Weights of a small mixture-of-experts language model, trained from scratch on English Wikipedia: a shared expert of 128 neurons.
Below are experts of layer 4 (counted from 0) of a mixture-of-experts language model. Rows are named router (the router's row for the expert), gate (a neuron's input weights, with its number), up (a neuron's input weights, with its number), down (a neuron's output weights, with its number) and show model dimensions 96-191. Each number is 128 + 32 x the weight over its row's rms, rounded and kept within 0 to 255. Numbers have three digits each.
After each expert's rows: a language model's description of what the expert responds to; "mostly gets" lists some tokens that are sent to it at least half of the time. This comes from a sample of Wikipedia text that the model never trained on.

# expert 20
router:160179141117137112127149159096161128180145146150103135119136190189098098104121159098176119120115201100073162116128118116094114087076131108082144148164141142175110140150084115101158182167180165154151156141153077119183093121136094090143198124162172174110168142171112074148161121082137156117
gate0:142175118111116096090146131102139186200137141112135106116132137155127092160200008107148117119120091120123105060126211122109132115154140055147193152117144113059173109139110144120104139130080117122153093099116104123124142100048183068077149161131129094121104080171154126152126052081155145131
up0:181116113155125127141119151141151047163134113149090134177152178090184053111131174117113136123123137132160067172107167147106158152102157113067080082148107155161078138132105161139150144120118115142102107178182128106088197121124198170132167149134178158109143140123078188163163080187085074104
down0:112128146136075117170147174068162118119126111208123085170117097152110137128082026136036111106093142071131103123115129102147153049120153095129074175142119109117147100071128157122145077029097136166087114151145106105133135117116080127126147139154090112158097105133182094121132124109163100115
What it handles: Romance-name pieces and it. Word pieces inside French, Spanish and Vietnamese names (Españ-ol, Rub-én, Bìn-h), the pronoun it, and finance words like money, capital.
mostly gets: "ol", " Tour", " money", " financial", " capital", " Col"

# expert 1
router:145165102118159105181123096114159099142114151142122147107106143148142106039182115106146107149121161099114123080129151113126107100099135086065163135226136147144109125129106087150020167155124161116159104183161048171158111179095091140133173134149181158112094109138084110119120133136121114070
gate0:141103140133121140147100120156141188110110143150088157146170102107091183119121154166155098110093107144072125132091212158131135080112168153159144062075099192152127125120150109054105151107113050089182069155139150087107126147086156122142141157133168095149140148075110130122097142128124153129
up0:081109159125130085131177148063115099131131132173158135153099122127169113137118104104178136122118155101170126141148089104133155103135150132127105155145102150130125136129039170139133108131128073148108153133144145124130148118039132076127154134134129139148158150132152127204145126146174195163
down0:166154165110183114132176100137167091067132204119138148172071085125039170145116109149080124133114166137114160144161119086130106093126168087104125119099125158140141146133168148044127085069119127116109082127196120080131134104105115131177168111152194067149096108128113153132140164124097137115
What it handles: Commas in prose. Commas and other clause punctuation in running prose, especially a comma after "and" or "or" opening an aside, plus digits inside long numbers.
mostly gets: " ,", "roid", ",", " equ", "[", " ["

# expert 25
router:158187116138148117135125137090155088135161153174081191143075139139124113104202107083127108140123172097113135124117138141109117111128126105089154173157135179168117127132108100127112092177166197140107114164139066187154105142137125099144137098198145115122108095147077102097136106103120078103
gate0:146096123098104089048145152113097142142137161160098162127169161145102118119124088073145092126109114136115129181120189138106129085180123102150162188097094166137180106104096106026115144091181051116107146116106132172126096094154130111130170151145133154160122081121074130171091140132078120151
up0:165170084137174139117154091165133206158098121143117119184183138157074124131136058115125160099149141082062101161082136152086111099135127128163138169131129138148077108090120150123097070140167104114112112158100065147129156140142187152143163123083164157100099151109111124120142048183167131151
down0:119136176114102161128144133120103094087110142145135110204048074090120087132150176175104119147172093100112075096139141112090134070119099110137145121146162130156149124130160121114140126156159143135127105118186122120087105083132168114096149139147129110175098049101116154169165100102093104091
What it handles: Commas and and in lists. Commas and "and"/"or" joining place names or coordinated items, plus "War" after "World" as in "World War II".
mostly gets: "died", " Arab", " coast", " transl", " Recorded", " &"

# expert 17
router:205190121138196118154139082103168125169112094122125118125054124146117145079168173092119121143097155080113105130151126113135140084125157110070150121142132156177102101190114046185098147189145151151145061149169083127178099169145089160119093095164146172139140105128126081096135123131152126084
gate0:149168163142117137113163138097136123116138135131093165163092138087132118145117171123071129108163118192120227203151080125143101173184153095160117121088127186159173144088150131165146097164160159128157094131141085125158103167169166056107149130143086093116112100163138132097192107089090121140
up0:136061058080183097131103145163104071158096137089163097131180122155100126071135122097171102169129131058137063157089177179080117102087173119062106134145146065083074086139092171094110142083137103099071130084144147103093153085094132151122141115125127144084119177107121125123075162148167122155
down0:156148152120085161143148090188170109172147137081109059148143065193102114140109133118136127174133156107118176123141082091171118102129125109090109127122138119151173100075112137187090149109119117115068156143141131113122160108184168109088154141139103108172091130101093120154172113145112142133
What it handles: Closing quotes, section headings. Closing quotation marks and parentheses, ends of == heading == markers before a line break, and the noun "subject" after "popular" or "the".
mostly gets: "\",", "\"", "\")", "”", " ===\n", " ==\n"

# expert 0
router:157175162108121094164168120131167104224138121158099105086105117094130101114144142097118111175092176103091132106115137121043123127145201108010154143133126124135099143173085130149098103133136118102080159169160118134173101171104062126105155123177170153102105127147070093081148139137128180118
gate0:138139109105131118170112107118139092124120079163129177121161144136186143098086154127147115174171175113173104150122124058171176122129122079100126159091078141092144131084101073116122171089104094134092146125147058086131121133094127129150184189132091123156113140107131124143108160138117125132
up0:140068121143082105109133145134138153172098094085113154147128207125142137096131130070055078115144145078154123149115167089131123091133146115158094052162150112115088095148170119083076133122116162173121097168143140175070142131063069102145145115157176149133139121212138143160129124133133136104
down0:115119111115062139171139137143138057125104166149091086109145095160119199133101148110074093157116138103147092121124076147166166109126088051112120138077103130190154153125189105114157084111123093122141117068177124140089090149142092142138114139152116129102091141132114150175142124159131084191
What it handles: Vowel-final word pieces. Mid-word pieces ending in a vowel, mostly o, in Italian, Romance and other foreign names and words, such as Dino, macro, io.
mostly gets: "o", "ro", "io", "ino", "co", " Co"

# expert 11
router:179197101150159077164150127119158118108132103145105150121092142181116117094196171130127131156091136150132100135114108081117143095087136107042154163161111158129114099199129095148090116139143192121111101157191075139143101179112071105158137094143168130055109172142152051107133096088141100087
gate2:143090123178159130148190111167080147131116107134117137129181163138115124205199078121117131133068155174168101159140127155145078158123201112154126106134164141158182050130169152143109128121116161091150159147189121083147153116130132156129179125124145142099119128160159136086092134123119154106
up2:115134140162129154107153148122133130143119121186097185107151127077162093099137094120173128131183181111058114145126142117124156105158175117164093130128113169138093094128080140168150120094125090116103181163145124169152159149130074150129176097118116102102086104131125156101126214143171036091
down2:102127060076037093139077103134102122170052101099177076147131107137150149076091143161150149120139113102106081111113109121101150132164089149109135129137110105127145132128161148112141107111082130129160098102134088104106132128100210145074058165158112157182165150088087133169081176111065208123
What it handles: Sentence-ending periods, connectives. Sentence-ending periods and paragraph breaks, opening parentheses, and words like with, from, except, while that start a trailing clause.
mostly gets: "\".", " un", " with", " There", " leaving", " while"